Experts of a small language model: vocabulary 8192.
Below are experts of layer 5 (counted from 0) of a mixture-of-experts language model. Rows are named router (the router's row for the expert), up (a neuron's input weights, with its number), down (a neuron's output weights, with its number) and show model dimensions 192-255. Each number is 200 + 40 x the weight over its row's rms, rounded and kept within 0 to 999.
After each expert's rows: "mostly gets" lists some tokens that are sent to it at least half of the time; "comes before" lists some tokens at least twice as common just after its tokens as in all text. This comes from a sample of Wikipedia text that the model never trained on. Tokens count by the router's weight.

# expert 5
router,214,211,181,196,205,188,198,160,181,212,188,135,192,205,195,218,197,185,164,143,100,191,132,215,210,183,188,250,188,198,174,203,139,171,167,168,151,237,202,236,185,190,106,255,180,271,183,162,186,246,271,201,181,187,203,181,238,140,187,237,267,225,159,190
up0,196,202,225,187,217,174,203,159,211,203,193,255,187,163,274,131,142,228,229,218,187,143,245,244,205,236,195,215,202,182,203,185,257,237,177,189,195,183,197,196,146,283,260,227,203,150,188,226,150,231,221,89,181,158,142,237,236,149,134,222,191,225,185,268
down0,231,254,191,251,146,169,251,128,221,187,197,260,141,224,209,94,279,208,176,265,249,166,190,217,244,246,164,239,183,148,255,175,139,261,171,135,179,227,216,225,218,255,107,193,228,214,196,159,231,224,227,294,201,245,192,243,162,155,189,191,182,166,219,231
mostly gets: " Born", " Hill", " Smith", " Genus", "sky", " Thomas"
comes before: ":", ",", " (", "\"", "'", "a"

# expert 2
router,184,189,188,266,111,196,220,157,156,191,231,278,176,266,200,184,207,196,238,185,208,201,260,176,186,273,262,217,252,207,163,169,203,189,154,251,250,208,119,123,191,220,183,165,223,210,200,141,215,240,208,200,239,199,141,240,173,181,208,219,214,210,137,258
up0,133,230,195,256,173,251,278,228,233,190,96,168,247,147,243,188,156,241,196,201,244,216,182,120,196,267,167,238,212,149,160,137,173,242,157,160,183,252,238,257,253,210,221,230,222,207,196,167,196,197,254,124,181,180,171,167,198,237,227,221,237,234,222,160
down0,157,169,146,149,250,145,204,221,223,167,214,160,194,190,143,218,210,188,186,205,147,184,195,212,188,219,185,202,127,191,240,157,166,257,171,300,214,175,223,132,160,176,201,149,185,222,246,202,217,180,126,339,158,197,278,203,196,158,188,205,263,192,235,229
mostly gets: " who", " it", " has", " they", " she", " this"
comes before: ",", ".", " and", " was", " of", " in"

# expert 7
router,175,178,227,233,210,151,117,270,217,231,212,73,226,186,173,190,234,161,202,218,181,189,145,219,194,237,218,265,236,251,172,208,162,140,175,152,247,171,223,211,209,212,124,200,231,213,170,204,147,152,209,172,185,257,245,188,297,179,174,216,190,176,175,185
up0,207,126,163,204,223,222,205,145,197,169,195,214,241,218,238,176,186,213,208,106,157,111,232,220,202,128,118,211,193,215,244,204,235,204,231,272,174,258,190,176,233,225,207,274,217,215,159,222,148,238,315,245,179,172,226,313,239,189,221,214,109,178,207,157
down0,216,225,223,234,226,238,167,211,221,197,128,225,190,238,197,163,199,127,204,210,219,178,240,231,163,180,233,164,184,172,230,279,191,210,193,161,207,271,227,106,286,216,177,212,143,195,208,281,207,148,243,183,157,182,255,202,213,119,306,270,158,132,243,257
mostly gets: " made", " used", " out", " part", " released", " known"
comes before: " the", " to", " of", " in", " by", "ed"

# expert 1
router,251,169,185,197,174,222,205,214,158,205,232,162,184,234,218,264,214,214,159,228,227,176,191,171,227,189,93,232,278,163,208,233,197,236,214,218,157,187,210,195,183,203,168,193,235,175,225,210,153,225,291,223,168,214,155,226,171,198,212,219,190,172,264,228
up0,244,220,150,179,237,255,194,86,170,277,242,246,225,214,159,186,226,167,164,213,191,177,195,221,197,269,278,237,223,225,265,185,214,233,263,229,187,257,228,209,215,186,222,197,236,172,99,231,165,194,245,172,205,177,261,236,212,195,219,146,277,175,119,156
down0,119,244,191,251,212,276,196,155,237,204,210,210,200,191,227,169,285,272,245,111,240,211,226,150,213,238,216,233,240,156,193,214,177,186,257,203,217,270,148,228,271,201,201,253,149,252,156,227,155,217,269,201,208,185,159,208,186,189,138,163,199,252,226,144
mostly gets: " ==", ").", " ===", "---|---|---|---|", "\".", " ="
comes before: "\n", "-", " ", "|", " The", " He"

# expert 6
router,221,228,162,193,215,178,233,170,222,209,234,159,187,194,268,165,231,236,232,221,132,204,231,153,156,192,203,188,197,200,163,187,206,215,254,174,204,232,176,175,247,218,157,239,86,247,268,148,131,248,159,165,268,178,164,134,297,250,201,161,177,186,189,234
up0,214,169,198,205,183,187,264,199,217,217,236,183,188,192,207,86,208,213,229,193,189,218,162,230,136,257,207,158,199,166,216,174,243,223,246,157,287,196,120,313,227,271,204,252,162,217,189,207,261,258,212,113,185,204,227,194,254,237,179,200,235,214,250,199
down0,140,145,147,176,254,191,209,161,176,233,219,137,242,153,166,263,193,155,144,183,233,255,202,129,228,159,271,236,174,226,179,176,228,187,102,167,262,126,234,219,172,221,180,187,215,169,217,132,288,214,161,159,205,263,149,188,211,228,188,228,186,193,192,181
mostly gets: "–", " (", " ", "ال", "_", "9"
comes before: "1", "2", "0", "9", "3", "4"

# expert 0
router,168,165,215,182,193,223,199,178,204,200,234,206,253,245,216,204,164,221,232,163,220,223,267,313,214,163,217,213,228,174,250,191,226,228,209,229,169,226,252,217,212,210,159,125,165,71,214,271,204,151,236,221,138,205,196,231,145,193,181,229,235,194,150,240
up0,233,214,278,235,158,207,229,191,202,181,119,193,257,161,220,187,178,159,146,257,142,246,301,83,166,284,214,268,172,222,239,194,205,144,260,154,182,219,230,221,139,197,206,252,226,224,172,233,240,265,216,165,211,190,213,278,174,258,191,126,136,201,200,189
down0,247,171,282,176,214,224,243,148,114,231,156,175,174,178,129,214,145,270,176,291,196,234,161,227,178,216,154,204,179,225,168,194,214,204,214,248,202,170,234,210,181,210,270,215,218,176,223,176,144,169,219,159,166,245,183,156,172,195,250,185,240,266,256,176
mostly gets: " B", " E", " A", " O", " C", "°"
comes before: ".", "0", "5", "3", "4", "6"